From a checkpoint of a small mixture-of-experts model trained on Wikipedia.
Size: 12 layers, 60.9M parameters.
Below are experts of layer 5 (counted from 0) of a mixture-of-experts language model. Rows are named router (the router's row for the expert) and show model dimensions 112-223. Each number is 200 + 40 x the weight over its row's rms, rounded and kept within 0 to 999.
After each expert's rows: a language model's description of what the expert responds to. This comes from a sample of Wikipedia text that the model never trained on.

# expert 44
router,212,93,158,222,209,179,215,185,153,180,226,222,182,178,204,235,210,214,215,203,284,214,186,178,223,235,177,173,188,157,248,209,149,171,216,178,191,248,206,194,255,169,272,192,208,138,242,203,170,178,181,243,127,137,261,210,228,252,217,164,164,246,173,179,232,135,137,170,248,171,179,253,261,203,155,199,198,204,152,214,231,155,214,129,199,233,173,229,217,187,249,138,195,202,201,203,222,185,221,129,233,148,287,172,174,201,148,217,264,256,205,229
It responds to: Last syllables of personal and place names from many languages, such as -ić, -ini, -son, -ville, -berg, -i in Jingni.

# expert 3
router,188,205,173,138,203,126,149,241,280,199,189,213,197,229,196,204,214,174,216,194,231,153,207,211,184,137,183,140,260,143,195,247,160,231,271,215,226,166,207,257,155,184,156,233,251,273,207,236,239,169,223,170,153,177,160,263,206,225,133,163,202,182,153,233,156,174,228,223,168,231,196,218,189,195,233,229,199,129,215,163,163,164,241,234,231,276,252,180,168,205,256,279,168,263,193,206,184,180,146,110,199,236,350,122,177,184,155,166,116,220,155,163
It responds to: Conjunctions and relative words after commas or nouns, mostly and, also but, which, who, where, often in biographies, e.g. "science and engineering".

# expert 30
router,202,239,173,292,184,255,141,182,213,197,221,202,201,131,214,152,130,205,240,191,163,148,180,174,165,258,201,172,149,236,147,206,204,154,192,131,206,187,177,139,180,242,367,236,188,208,164,244,161,173,154,184,207,206,203,196,216,255,241,208,200,240,171,228,180,238,221,175,207,178,169,236,250,228,239,238,195,147,204,158,223,224,235,205,187,198,193,176,175,174,138,154,220,178,162,238,158,250,206,235,177,154,174,189,206,230,133,183,234,168,144,233
It responds to: Articles and possessive determiners after prepositions, beginning noun phrases, such as the, a, his, its, their, The.

# expert 16
router,278,141,224,231,175,214,228,202,178,224,182,207,126,179,155,162,276,295,162,173,209,136,214,250,97,214,206,191,212,111,225,169,165,191,224,219,200,212,193,176,158,259,159,221,164,175,221,225,192,139,218,200,256,247,250,101,188,165,164,222,227,144,190,217,236,187,227,133,196,191,237,206,186,135,183,215,117,256,247,273,205,145,161,248,185,200,163,184,200,251,198,131,257,174,256,217,273,115,135,235,179,214,153,216,240,250,159,152,191,141,280,208
It responds to: Second word-piece after an initial capital in first names and foreign words, such as av in Xavier, Havilland and behavioral; also Que, Kar, Swed.

# expert 23
router,158,101,233,178,219,238,185,128,186,158,266,193,241,177,224,126,110,233,181,196,156,250,187,146,188,218,207,188,248,164,241,205,131,123,211,171,137,191,205,209,129,231,184,240,214,219,212,188,234,197,241,179,223,124,221,271,148,220,213,194,212,162,240,205,188,190,90,217,220,225,157,206,151,252,225,189,124,195,175,212,226,218,220,244,167,182,161,234,150,168,186,131,199,188,156,226,226,157,178,171,191,215,262,237,192,177,176,174,196,184,268,205
It responds to: Digits and number pieces, especially year starts like 191, 18, 189 and date ranges in tables, lists and prose.

# expert 12
router,186,79,158,209,142,142,144,210,231,114,143,185,276,162,149,138,212,196,171,165,187,153,215,313,247,260,225,196,196,208,231,166,246,215,207,223,179,209,230,150,157,196,289,165,203,209,173,179,246,223,224,250,200,201,210,208,173,206,205,203,233,164,152,151,187,172,167,185,160,265,228,239,254,224,162,206,147,188,243,153,270,228,256,137,191,184,227,180,177,169,79,129,207,263,234,217,206,264,202,220,143,179,244,179,213,236,216,214,188,172,236,173
It responds to: Second word pieces of capitalized names, often Latin genus and species names in taxonomy lists, such as Dys(pteris), Dra(cunculus), Gra, Dar.

# expert 1
router,203,135,183,182,198,225,172,167,186,232,163,246,196,161,265,167,145,252,197,177,252,217,179,248,159,235,168,163,136,162,231,222,247,244,269,201,189,125,213,211,248,231,163,172,202,176,247,279,149,188,197,188,155,201,269,191,175,208,186,140,237,228,138,136,231,113,213,154,209,153,143,160,192,161,265,176,209,213,149,232,197,176,233,216,227,159,254,175,210,151,287,211,273,224,204,187,200,227,207,179,119,246,237,250,189,232,152,219,168,162,195,283
It responds to: Given names and their endings in personal names, like John, William, Hen-ry, Mol-ly, plus surname pieces such as -son, -ton.

# expert 26
router,191,225,144,178,228,220,228,265,245,219,205,240,231,177,196,251,155,123,225,189,209,204,199,147,238,213,209,187,186,221,219,207,167,178,112,189,177,285,105,141,151,178,250,190,206,262,197,164,283,231,148,210,198,214,135,291,148,199,226,195,145,223,179,258,122,195,178,174,237,201,227,166,196,196,210,219,253,218,180,163,190,316,171,233,207,239,245,162,165,225,210,170,209,226,172,182,140,157,209,270,239,219,173,258,166,140,201,160,113,266,230,129
It responds to: Tokens in football and other sports career passages and tables, such as League, team, club, senior debut, playoffs, coach.

# expert 51
router,199,248,223,266,213,156,229,194,228,123,194,112,191,231,211,162,239,192,185,235,181,205,172,131,238,169,183,221,156,183,197,194,211,188,133,169,143,134,170,261,132,167,169,159,264,181,231,170,136,137,176,278,211,179,192,179,209,189,204,196,172,236,177,186,175,239,188,225,269,124,208,166,184,228,209,253,178,225,112,224,202,308,190,199,150,194,195,211,227,244,189,107,216,286,172,210,174,172,118,234,155,210,209,169,218,166,246,269,245,267,201,241
It responds to: Past participles and verbs after was/is/such, like built, called, known, included, plus commas and colons ending words before lists.

# expert 56
router,226,193,186,279,266,232,283,149,144,200,247,224,160,238,267,257,160,193,262,190,246,234,194,162,255,156,229,161,157,194,234,210,272,142,220,213,237,246,189,230,190,125,266,188,146,127,218,205,188,193,140,212,205,210,132,256,198,155,192,227,203,154,169,188,256,229,211,229,257,184,165,172,237,202,143,253,247,197,144,196,161,211,223,255,126,158,243,228,259,202,257,168,195,181,215,220,191,240,136,134,278,231,228,187,202,215,153,112,226,194,173,207
It responds to: Middle pieces of verbs and their derived nouns before endings like -ed, -ing, -ation, such as serv, oper, particip, expl-o-itation, discontin-u-ing.

# expert 15
router,173,23,208,244,195,243,189,243,156,162,205,211,165,188,172,186,243,224,159,182,184,159,181,255,213,154,197,179,221,228,224,214,215,219,158,199,233,123,269,167,225,190,254,243,232,252,220,163,256,254,209,196,213,217,189,162,134,267,162,226,171,229,177,187,186,245,141,175,177,215,227,204,209,198,136,175,216,150,233,244,292,219,222,173,223,151,216,234,244,185,100,212,187,250,139,264,207,222,225,252,233,171,250,223,195,223,243,121,234,217,260,182
It responds to: Single-consonant or short consonant-cluster pieces starting a split word, e.g. s-m-all, b-ogs, M-umbai, sh, sk, sch.

# expert 19
router,217,214,230,146,205,164,212,145,201,194,268,300,211,265,237,233,217,261,241,274,202,141,200,199,284,257,243,205,174,187,261,149,138,136,212,192,189,218,175,156,273,171,246,180,230,128,176,215,170,229,208,235,160,233,135,166,188,204,235,189,210,188,202,99,217,131,223,140,197,238,188,232,272,175,196,201,184,196,251,171,162,157,290,173,210,211,207,188,240,224,199,140,161,148,162,212,163,184,190,241,150,154,206,214,205,176,183,213,204,250,211,170
It responds to: Latin-style or foreign word-piece endings in species names, taxonomy lists and foreign names, like -let, -ius, -ić, -ini, Chevro-let.

# expert 6
router,200,195,164,185,186,174,290,200,190,249,311,237,214,102,132,212,259,235,132,148,156,273,228,210,250,218,161,158,172,161,213,242,214,223,139,204,237,208,219,222,195,231,182,247,285,234,193,193,170,184,212,276,224,184,204,172,213,195,205,205,148,194,147,165,259,161,229,260,184,211,151,205,241,175,233,126,142,224,198,191,244,113,238,218,194,241,245,180,202,163,218,188,168,190,243,234,149,169,226,138,204,209,190,154,154,228,119,245,147,180,202,209
It responds to: Capital letters, initials, digits and brackets inside acronyms, codes, tables and LaTeX math, such as RPM, RTÉ, ATCC, C., closing braces.

# expert 32
router,204,228,181,202,213,159,216,177,151,250,308,175,196,239,199,267,232,252,176,163,203,277,215,228,219,225,206,114,179,144,214,247,202,243,185,271,160,202,186,201,189,211,150,229,172,258,257,208,118,175,262,151,134,173,170,232,178,185,163,168,157,123,194,125,261,127,241,250,219,213,165,151,214,196,254,224,127,252,157,197,201,158,244,284,201,222,207,203,186,158,274,181,220,216,242,221,180,179,154,275,240,250,161,177,210,205,130,224,175,168,258,184
It responds to: Capital letters, country codes and digits inside abbreviations and tables, such as DNK, ESP, ITA, SDN48, plus name pieces like Eliz-ab-eth.

# expert 48
router,188,226,170,260,209,216,186,192,258,207,246,159,233,227,253,261,146,105,277,233,209,258,188,176,186,180,119,223,258,111,258,197,163,189,213,205,146,241,118,258,180,192,132,176,186,179,190,122,258,213,243,185,247,201,175,202,182,243,213,176,190,240,186,208,222,234,183,280,175,239,249,246,193,193,233,165,230,242,235,148,206,229,226,192,205,210,159,118,145,272,282,238,176,189,215,158,227,277,176,195,268,209,262,155,210,192,202,211,193,134,131,151
It responds to: Nouns for time spans and sport competitions after the or first, such as years, career, decade, season, League, Cup.

# expert 8
router,222,197,155,210,215,215,202,215,227,242,143,250,189,214,217,227,197,207,151,225,293,290,215,152,253,179,189,195,131,223,147,162,223,98,153,135,146,164,202,127,156,162,161,185,231,190,148,223,233,190,221,244,101,230,230,269,181,249,195,261,130,232,211,246,204,199,198,201,174,206,171,197,222,269,240,226,223,87,134,224,201,194,192,176,181,224,183,225,253,258,176,147,226,205,194,170,154,207,191,250,143,208,157,286,181,237,164,208,235,241,242,152
It responds to: Prepositions that introduce a verb's or noun's object, often after support, location or delegation, such as for, with, between, against, about, including.

# expert 18
router,212,174,172,228,133,161,272,244,245,207,187,232,151,235,260,156,138,186,178,117,170,173,183,201,179,246,250,184,161,169,201,202,208,186,209,247,190,224,230,176,174,172,212,242,192,147,244,163,171,207,253,177,263,176,228,167,220,183,182,228,145,204,201,194,182,203,222,244,189,261,212,140,181,167,216,261,162,186,221,156,186,203,95,120,217,226,240,183,223,223,211,211,175,179,250,99,159,210,234,162,239,314,154,187,273,240,239,207,183,178,163,271
It responds to: Pieces like el, in, rel, Al, and field labels such as Born:, Nominated, Educ in infoboxes and tables, such as Ad-el, In.

# expert 0
router,140,209,220,179,179,152,197,246,193,158,160,180,186,172,204,221,193,197,227,170,154,211,181,147,183,242,216,110,243,208,182,205,214,65,303,199,135,186,221,224,264,238,182,221,201,187,217,281,249,118,120,231,182,218,180,177,198,217,252,176,179,184,223,126,163,238,210,220,260,196,188,248,192,210,129,183,211,176,143,174,174,166,214,262,261,210,179,233,169,253,256,178,170,244,220,183,237,154,249,194,236,165,324,257,172,221,150,193,208,160,172,265
It responds to: Auxiliary and linking verbs and adverbs right after a subject noun or pronoun in narrative prose, such as was, had, also, not.

# expert 36
router,192,198,234,249,172,160,181,204,225,223,243,202,276,217,177,181,170,236,167,168,129,168,203,194,188,153,258,229,234,191,175,123,127,178,188,227,231,156,213,151,131,138,166,220,237,241,223,236,200,175,211,152,261,184,189,233,239,182,198,184,177,223,271,248,204,121,207,184,296,234,246,134,231,243,243,147,176,232,234,225,183,270,290,185,179,215,159,274,158,286,121,247,203,159,229,214,135,194,244,257,126,254,168,203,192,211,192,167,208,137,238,209
It responds to: Opening parentheses and quotes, dollar signs, superscript markup, section equals signs and year openings like (19, (201, starting parentheticals in lists and tables.

# expert 28
router,146,275,150,198,203,245,229,124,192,230,177,189,190,235,210,109,220,267,215,192,171,236,217,225,189,264,207,216,211,141,252,200,200,174,247,214,242,192,193,243,200,244,170,227,176,247,186,227,171,128,222,112,216,135,167,174,169,226,228,178,193,252,141,231,170,183,250,211,252,178,226,144,126,191,223,231,114,236,189,257,172,160,158,184,254,214,241,177,181,172,283,172,169,145,214,246,187,172,207,202,117,179,177,276,157,269,176,292,108,169,159,180
It responds to: Month names before years, as in September 1, 2024, plus the second piece of words starting with O, such as Oxford, Ouka, Ozz.

# expert 2
router,168,268,203,166,234,196,162,240,127,229,213,215,128,229,230,288,228,231,280,210,122,177,213,187,195,256,236,192,168,268,146,171,230,164,193,207,218,194,164,200,245,216,176,210,218,206,225,145,148,174,305,204,144,138,192,177,229,234,198,306,156,186,256,132,212,157,195,155,263,188,248,144,187,189,150,176,205,255,174,207,119,219,199,201,195,225,232,241,186,163,200,245,181,163,231,204,215,111,219,261,247,224,145,221,205,98,218,220,171,247,193,157
It responds to: Inner word pieces of Slavic, Spanish and other foreign names and places, such as Czechos-l-ovakia, Yug-os-lavia, Buen-os, Yaros-l-av.

# expert 9
router,228,163,247,196,219,218,230,108,263,177,290,169,170,166,170,145,231,187,212,183,181,276,169,171,150,191,146,142,213,183,312,201,207,206,137,184,154,256,255,165,135,191,160,206,223,239,247,180,207,245,194,143,248,170,219,225,138,264,161,238,244,206,224,151,162,124,113,140,261,202,229,228,244,235,193,188,219,164,215,169,212,258,225,260,186,218,198,274,199,227,142,122,229,137,209,260,194,188,222,163,130,176,263,208,153,179,184,156,183,198,198,253
It responds to: Leading digits and blank cells inside table rows, vote results, coordinates and measurements, often after a pipe, e.g. "| 1 |", "6 ft 7".

# expert 27
router,213,219,214,118,181,200,225,149,197,223,169,156,173,209,218,177,232,229,222,198,261,214,190,185,194,255,264,218,232,170,200,163,277,272,135,193,258,278,202,234,218,207,168,195,260,165,213,281,251,271,161,200,183,277,245,207,193,178,234,177,208,172,183,227,290,180,225,233,213,166,119,207,206,150,220,226,181,190,222,230,141,224,204,179,184,173,255,187,260,147,183,210,154,197,216,204,247,154,194,236,179,264,177,176,180,257,200,229,203,188,238,240
It responds to: Tokens in architectural and place descriptions, like "st-ore-ys" in "two storeys", plus articles, semicolons in lists, and words like line, house, features.

# expert 38
router,213,266,225,167,255,159,215,279,174,211,161,214,148,271,171,254,227,276,189,168,118,180,220,162,191,222,151,206,275,202,223,189,207,223,195,280,225,205,174,230,184,128,150,164,189,177,146,251,155,214,292,217,221,172,243,228,239,136,237,138,235,157,157,176,182,243,210,234,273,292,188,173,229,304,154,259,119,222,214,239,128,186,132,120,203,193,209,141,235,174,223,193,196,164,278,228,186,140,168,231,208,248,205,138,210,230,210,247,168,156,194,227
It responds to: Commas after opening phrases like before that, or since then, plus years, dates and infobox labels such as Coordinates: and Died:.

# expert 33
router,176,246,226,174,225,188,180,161,217,249,152,206,190,98,192,190,266,245,260,187,285,261,240,192,213,240,221,102,244,171,176,168,253,184,228,230,163,129,235,179,214,285,203,201,226,163,195,166,176,195,178,197,175,219,184,214,107,175,256,144,169,218,90,290,220,226,235,171,206,208,162,251,209,258,217,284,192,173,117,265,174,217,224,229,249,216,173,217,127,236,154,200,220,226,186,130,160,171,139,182,220,184,142,195,180,289,213,222,189,165,215,180
It responds to: Infinitive "to" after verbs or adjectives, as in "unwilling to take", plus modals can, could, may, should, and negations not, never.

# expert 45
router,143,311,157,156,198,248,219,241,195,204,173,219,163,236,247,242,243,233,191,271,124,182,234,207,254,135,246,290,113,257,146,220,220,253,221,251,176,217,249,166,234,176,175,249,210,224,222,142,196,122,205,217,274,207,208,170,271,175,163,232,148,175,217,228,234,174,222,255,247,182,212,236,207,272,192,251,221,149,230,251,140,194,154,249,220,207,127,204,237,205,185,217,126,209,182,212,248,165,215,120,220,153,128,201,203,233,214,186,153,221,250,252
It responds to: Opening pieces of Latinate words like comp, app, ass, rel, prop, opp, def, e.g. "comp-rehensive", "comp-rised", "comp-letely".

# expert 47
router,155,243,174,159,177,215,191,176,146,246,201,165,206,179,165,265,263,201,225,208,219,196,186,224,154,154,139,200,252,183,237,92,134,230,185,218,251,197,193,208,252,222,200,204,175,254,262,245,196,177,234,174,109,219,254,181,236,196,165,168,131,175,245,219,185,118,244,159,169,141,220,213,131,196,267,144,231,237,192,224,201,159,193,205,175,240,224,228,167,208,212,199,254,259,248,144,243,100,209,253,153,202,149,166,200,254,207,254,266,220,187,187
It responds to: Capital letters, country codes and numbers in sports and results tables, such as HIL, CZE, ESP, plus place names like London.

# expert 17
router,217,296,131,136,198,244,192,160,218,256,221,177,167,237,217,180,265,234,289,178,186,233,220,256,226,169,175,202,226,200,189,144,226,214,183,225,159,202,213,200,176,150,212,275,230,186,144,138,206,267,158,208,172,192,216,112,189,168,240,257,233,210,171,170,196,114,246,195,132,181,184,192,218,194,197,210,182,209,225,266,110,264,166,250,272,180,222,141,220,194,120,202,224,164,240,183,166,160,262,197,197,188,288,241,188,200,223,199,173,151,176,184
It responds to: Word pieces after f or F, such as fix, fun, Fullback, plus markdown table divider rows and year pieces 201 and 202.

# expert 50
router,208,233,235,233,268,265,190,245,202,235,168,205,207,258,139,202,224,269,257,198,153,125,198,198,182,184,176,158,236,175,209,151,201,252,275,235,247,159,208,151,228,193,125,234,172,178,134,197,128,264,225,132,163,257,218,218,275,192,154,199,207,127,222,240,230,171,250,224,237,141,190,183,112,194,235,165,171,197,118,183,241,153,231,160,140,199,163,233,170,197,230,239,168,124,181,226,236,177,253,169,197,256,155,164,185,221,211,209,212,187,262,224
It responds to: First capital or piece of proper names and titles, such as V and v in van, von, New York, Los Angeles, TV, El.

# expert 13
router,210,152,237,200,159,170,255,248,191,177,154,257,183,133,233,184,153,139,207,160,119,195,225,226,206,263,176,187,225,229,169,228,208,293,253,203,210,153,251,173,121,219,228,212,212,256,143,212,233,247,226,219,196,282,150,171,150,135,169,195,149,194,253,208,169,189,185,127,156,235,219,177,167,218,179,226,215,253,228,163,255,232,277,245,228,269,172,131,245,184,125,249,108,266,185,193,269,251,278,211,211,183,151,158,222,221,138,193,213,174,181,113
It responds to: Single letters or short pieces at the start or inside a split word, often capitals or acronyms, such as ax-i-om, with-d-rawal, C-B.

# expert 34
router,162,155,192,181,220,222,214,257,180,220,181,227,235,158,248,302,188,254,180,208,156,245,175,261,218,218,248,217,137,189,230,158,219,213,253,224,235,223,203,174,143,225,194,202,119,245,169,150,220,267,224,178,208,219,210,150,168,180,174,252,193,251,234,186,230,214,224,209,234,173,247,201,255,105,202,240,159,183,199,318,265,245,224,190,201,206,237,185,159,132,221,191,122,136,183,137,206,201,189,187,287,198,145,276,182,197,245,200,236,209,187,196
It responds to: Capitalized first-name and place-name starts and their second pieces, such as Matt, Rob, Mich, Ste, and ack in Nacka, air in Nairn, ash in Nashville.

# expert 60
router,168,2,202,213,174,164,216,188,239,101,213,218,245,145,191,198,192,184,170,213,170,142,179,238,216,180,202,151,167,187,176,142,233,196,203,131,172,216,223,161,150,198,309,191,221,226,231,230,254,220,237,225,189,159,260,210,168,295,212,210,167,168,196,214,207,178,151,180,245,192,209,215,179,207,180,181,223,195,233,261,218,267,195,200,197,196,210,223,174,205,133,151,225,266,209,198,185,253,208,153,229,175,201,220,158,249,222,211,200,166,195,185
It responds to: Single capital letters opening a proper name split into pieces, such as O(xford), K(uala), D(ave), B(enthosema).

# expert 37
router,228,173,240,160,196,174,270,250,189,112,153,220,160,251,157,248,248,231,173,173,190,190,201,224,232,153,192,167,212,211,237,216,177,205,179,191,158,153,265,250,249,245,246,231,145,252,163,233,176,136,219,255,176,226,179,177,278,216,196,239,203,139,209,182,151,191,225,217,206,191,143,156,214,261,168,171,157,184,229,182,196,175,163,207,211,180,192,198,248,265,222,169,179,217,158,221,202,206,255,261,166,94,255,229,140,222,153,193,134,190,215,141
It responds to: Pronouns and verb-initial stems right after a subject or relative word in narrative prose, like he, they, ret-ained, suff-ered, mov-ies.

# expert 42
router,251,242,212,153,165,225,180,209,243,235,129,240,189,223,208,224,176,182,177,169,229,211,198,232,171,147,201,206,160,237,207,273,202,238,164,251,204,200,196,231,221,186,195,189,237,171,168,189,151,190,230,139,135,260,275,183,180,190,209,157,122,191,169,202,276,221,239,131,207,215,331,143,193,173,226,138,204,207,246,182,244,251,184,205,201,137,205,160,204,213,180,256,252,254,240,272,166,201,198,174,133,258,235,159,230,213,267,194,143,134,176,190
It responds to: Closing quotation marks after commas in titles, closing parentheses, and single-letter starts of words after commas or and.

# expert 20
router,193,158,213,207,234,180,236,278,179,199,134,253,252,174,192,261,208,159,159,162,164,155,209,247,214,268,231,211,161,129,157,183,170,218,241,187,193,246,218,179,162,196,201,187,242,223,214,260,200,162,196,241,216,265,272,215,211,166,195,217,196,171,256,281,219,114,217,189,183,273,171,148,260,178,164,212,145,201,220,236,153,251,149,162,209,115,218,227,209,153,174,122,166,209,235,149,212,242,297,237,176,184,155,267,199,168,280,174,163,201,202,254
It responds to: The word by after passive verbs in film and credit text (directed by, voiced by), plus the first pieces of first names like Alex, Scott, Jos.

# expert 22
router,199,216,184,249,250,125,267,190,218,198,175,190,205,211,153,255,245,229,181,225,202,241,212,156,290,198,245,205,226,199,156,147,260,275,149,209,216,183,193,234,211,185,155,173,172,251,202,197,184,239,174,141,177,170,235,145,212,203,246,260,187,230,183,269,212,293,187,226,222,259,161,142,142,246,182,131,254,162,276,160,192,158,183,222,180,269,196,193,162,228,156,275,144,228,125,277,240,196,167,224,198,193,214,240,260,181,249,250,127,145,227,194
It responds to: Words in census and demographic prose and tables, such as population, household, families after a percentage, village, km², %, and table pipes.

# expert 25
router,127,218,207,222,212,267,217,171,181,218,230,120,214,268,176,247,198,247,283,261,210,215,251,178,216,247,255,275,245,167,265,202,192,206,145,191,238,194,104,288,129,179,160,240,186,199,173,217,216,210,136,185,228,172,243,190,193,199,211,197,157,254,166,175,250,167,208,246,146,251,234,218,209,166,216,134,134,260,172,188,190,267,226,158,261,260,197,158,151,170,256,255,222,180,198,210,209,134,180,209,183,242,158,116,203,196,237,219,183,246,201,115
It responds to: Digits, thousands groups and month names in tables and statistics, such as $ 100,000, million, kg, 5 September.

# expert 7
router,213,208,182,158,205,219,199,172,130,208,164,216,216,121,262,201,100,264,178,157,145,168,234,237,176,261,229,201,253,204,175,148,139,206,231,222,149,273,185,189,156,220,228,177,207,230,258,230,294,182,216,159,245,211,168,261,170,194,179,149,187,236,118,139,128,167,190,159,223,139,224,270,230,304,247,138,263,265,213,260,189,270,172,193,263,214,279,183,252,182,245,198,167,155,183,211,270,214,217,140,189,255,140,167,216,150,153,204,192,133,219,182
It responds to: Colons, dashes and pipe separators in biographical infobox lists and results tables, such as coaching-career years, Win | records, Silver/Bronze.

# expert 24
router,207,188,183,126,153,131,174,242,153,209,250,173,153,241,116,159,234,101,275,218,205,242,208,150,192,267,232,227,249,219,194,237,227,238,142,252,188,172,188,198,161,152,127,195,181,145,224,229,173,162,165,225,241,236,146,230,220,139,191,224,114,164,198,123,261,268,214,239,218,235,157,198,171,215,161,210,277,169,208,207,184,265,235,177,218,198,169,173,196,225,228,227,123,207,170,256,163,232,241,204,234,212,162,220,235,178,213,193,218,241,210,182
It responds to: Middle word pieces before suffixes, such as offic(ial), jud(ic), prot(oc)ols, stag(n)ation, plus relative pronouns that, which, who, and table pipes.

# expert 31
router,234,238,140,178,262,245,162,234,229,246,271,238,161,206,228,167,260,238,217,187,172,215,184,188,198,162,230,267,169,161,182,208,230,233,159,214,239,152,246,241,212,302,172,107,218,261,155,225,175,252,230,183,160,106,282,156,192,192,154,151,205,224,236,153,254,143,231,125,197,190,195,204,215,221,222,234,243,262,238,130,205,240,178,153,185,232,163,234,185,233,284,173,220,245,209,278,189,178,156,160,132,245,209,165,189,199,222,133,255,251,152,238
It responds to: Commas, often fused to a word ending, separating list items, names, places and clauses, like Oregon, technology, Campomanes.

# expert 55
router,206,186,210,150,248,198,196,172,216,185,204,146,250,266,192,271,160,230,216,215,202,216,194,236,154,191,231,242,209,131,166,220,176,213,196,185,224,148,170,289,230,197,150,180,180,173,166,163,134,147,198,156,158,243,212,186,144,202,253,189,138,245,197,247,265,201,202,137,147,223,202,190,209,249,171,253,215,170,208,201,253,201,229,153,252,245,233,150,232,283,246,220,222,164,220,162,199,228,172,220,231,202,252,159,202,294,238,220,216,171,147,240
It responds to: Common nouns after the, his or a, naming works, periods and relations, like album, season, film, years, name, father.

# expert 43
router,227,128,185,134,117,182,186,218,141,227,270,178,222,179,251,179,218,244,165,200,253,253,226,100,233,273,157,137,192,172,242,259,206,157,211,211,169,209,173,236,297,218,247,178,284,205,225,131,206,210,224,212,147,175,218,207,146,236,275,166,252,147,179,184,250,174,185,127,187,213,187,221,229,179,204,184,225,186,102,207,229,170,217,252,180,160,186,202,200,194,238,199,303,162,213,212,179,219,237,149,208,162,179,157,176,187,194,199,193,216,293,235
It responds to: Ending pieces of place and surname words, especially English town suffixes like -shire, -ford, -bury, -burg, -ington, often in tables.

# expert 11
router,258,194,242,288,196,220,196,272,211,205,171,183,249,154,181,146,150,151,172,140,157,149,175,224,137,216,133,191,201,224,151,157,180,226,236,211,152,150,202,127,134,261,229,144,260,217,231,252,176,119,215,135,195,147,150,258,192,166,195,152,179,202,151,247,199,211,216,209,195,242,227,169,155,150,258,97,212,278,278,184,199,154,140,178,162,247,279,261,147,177,189,257,210,245,240,143,221,177,255,235,143,196,150,242,218,199,160,250,192,204,188,153
It responds to: Words and word pieces in biographies about schooling and universities, such as gradu, University, College, profess, plus in, of, the.

# expert 58
router,264,165,194,204,244,227,164,239,191,173,211,168,227,172,234,207,157,212,197,249,217,187,184,189,151,185,252,202,169,97,235,181,156,207,208,196,263,255,192,199,284,174,95,215,157,153,198,215,194,150,180,247,203,232,171,147,191,178,164,189,251,156,195,237,156,209,218,235,142,184,185,187,167,153,206,172,235,270,214,270,191,211,273,166,231,159,231,197,215,152,254,202,157,220,248,229,213,132,223,161,216,174,200,174,209,246,178,222,219,145,137,190
It responds to: Word pieces after G, B or J, such as all in gallery and Benalla, Gu in Guest, arr, viol in violence; also month names.

# expert 14
router,169,227,171,168,203,187,193,189,145,214,176,170,167,203,139,210,245,275,186,133,184,211,194,213,191,247,215,256,231,169,116,206,154,176,160,201,251,233,171,281,232,250,180,239,140,202,218,167,230,281,255,217,204,184,100,218,194,132,276,224,189,226,198,175,215,258,168,226,234,262,227,255,250,130,181,144,201,218,170,152,177,158,205,201,180,116,173,206,220,176,130,169,230,197,241,145,186,205,154,171,126,179,219,175,208,195,208,211,191,244,225,237
It responds to: Word pieces inside compounds and technical words, such as http, w-ip-ers, tem-po, run-s and head, often in URLs and infobox fields.

# expert 63
router,170,238,197,169,234,168,277,209,128,200,147,200,207,199,154,172,157,147,239,224,235,180,222,276,244,168,206,195,132,192,224,202,180,264,226,199,183,210,213,193,221,284,200,223,156,117,266,196,193,262,266,266,118,210,187,174,237,153,176,224,174,211,231,162,119,280,173,192,250,234,256,247,271,170,173,161,222,252,244,126,225,139,173,187,185,183,184,141,245,208,163,204,220,229,218,186,228,241,196,276,181,232,208,167,191,148,167,291,257,196,244,249
It responds to: Word-internal pieces after a first fragment, like pil-gr-image, sym-pt-oms, comp-ress-ed, and word starts gr, cl, Cl, tr, Mill.

# expert 52
router,255,179,225,184,198,225,159,206,176,198,168,203,189,213,196,187,238,274,283,159,203,218,205,173,147,163,281,242,217,224,212,211,202,305,236,224,189,159,145,280,206,150,166,254,184,240,168,257,245,209,212,172,225,130,229,208,217,107,174,115,186,225,166,216,197,169,234,182,276,161,237,258,148,175,146,212,244,231,197,136,224,177,176,141,268,172,250,220,226,165,133,244,142,235,213,248,157,144,176,202,136,174,205,161,117,158,216,206,170,181,181,222
It responds to: Music words in band and album articles, such as rock, guitar, vocals, music, band, board; also ew in Farewell or Harewood.

# expert 29
router,252,192,134,199,189,181,215,158,281,115,263,211,251,253,224,237,217,212,265,231,255,215,187,142,237,160,198,153,210,167,289,237,192,141,165,107,220,167,135,256,214,165,240,154,214,169,174,171,143,194,176,213,176,248,162,294,158,224,173,193,183,236,135,166,207,281,141,190,184,226,194,174,219,225,205,203,206,112,227,136,254,226,217,135,233,238,210,178,208,271,260,182,173,256,140,122,148,236,190,221,217,204,199,179,260,160,151,197,217,258,160,171
It responds to: Word-final suffixes on nouns, such as -s, -es, -ations, -ities, -ology, -ers, as in disciplines, techniques, characters.

# expert 62
router,180,194,186,238,211,178,155,217,260,202,144,217,245,192,260,174,132,197,108,252,268,255,190,142,224,198,203,210,186,220,138,204,254,168,171,140,198,225,190,182,155,145,179,177,230,199,196,147,278,228,196,181,222,177,159,245,245,175,264,232,213,187,261,198,224,217,214,269,151,204,165,272,211,226,263,194,174,193,167,240,212,138,213,174,149,195,208,233,181,191,205,211,260,96,222,203,145,189,199,270,239,161,232,272,261,254,182,214,222,120,302,188
It responds to: Prepositions of time, place and amount before a noun phrase, such as after, under, over, during, until, near, through.

# expert 39
router,232,253,250,108,173,152,203,200,182,285,172,212,233,201,207,258,207,247,178,208,188,192,192,123,189,176,164,172,169,238,203,211,218,164,171,284,244,227,136,156,257,254,216,254,166,179,179,202,182,216,129,152,194,201,192,207,195,203,105,232,216,197,188,163,200,149,277,184,178,158,167,168,157,250,192,258,185,208,176,185,173,154,187,207,161,199,165,257,205,204,254,218,141,203,200,187,240,198,160,153,221,209,193,181,212,161,221,143,195,244,246,127
It responds to: Letter pieces f, w, v, h inside or starting words, e.g. shel-f, stal-w-art, Fire-f-ox, wheel-w-rights, plus some table pipes.

# expert 10
router,223,220,147,182,208,278,191,136,180,255,189,184,131,145,143,231,273,206,222,222,215,260,225,168,171,234,225,185,281,212,193,247,197,223,236,242,262,189,215,253,221,197,177,236,194,181,128,179,190,206,241,205,195,168,267,183,168,135,228,158,170,198,135,165,181,187,221,263,144,259,252,150,230,152,190,300,144,229,193,307,173,139,215,210,192,245,183,194,177,146,275,208,243,201,258,191,197,166,218,243,274,254,164,194,227,199,271,179,156,194,195,163
It responds to: Country and direction words in place names, such as North, South, States, France, and the ory of Ivory Coast; also first and decades like 197.

# expert 41
router,218,236,171,291,194,101,249,132,230,246,231,190,262,170,197,219,189,184,159,231,195,137,207,205,232,238,172,264,230,221,130,113,259,123,248,191,228,220,154,220,177,226,258,261,146,202,180,147,185,245,156,151,192,214,196,186,216,233,197,259,192,161,137,186,178,191,176,223,165,125,168,219,190,174,226,205,238,140,177,140,197,236,179,168,172,185,131,159,209,191,226,184,257,213,184,203,215,291,205,230,228,189,253,172,180,147,158,149,281,154,224,240
It responds to: Pipe characters opening table rows, list dashes, and field colons in infobox-style lists such as Born:, Genus:, name:.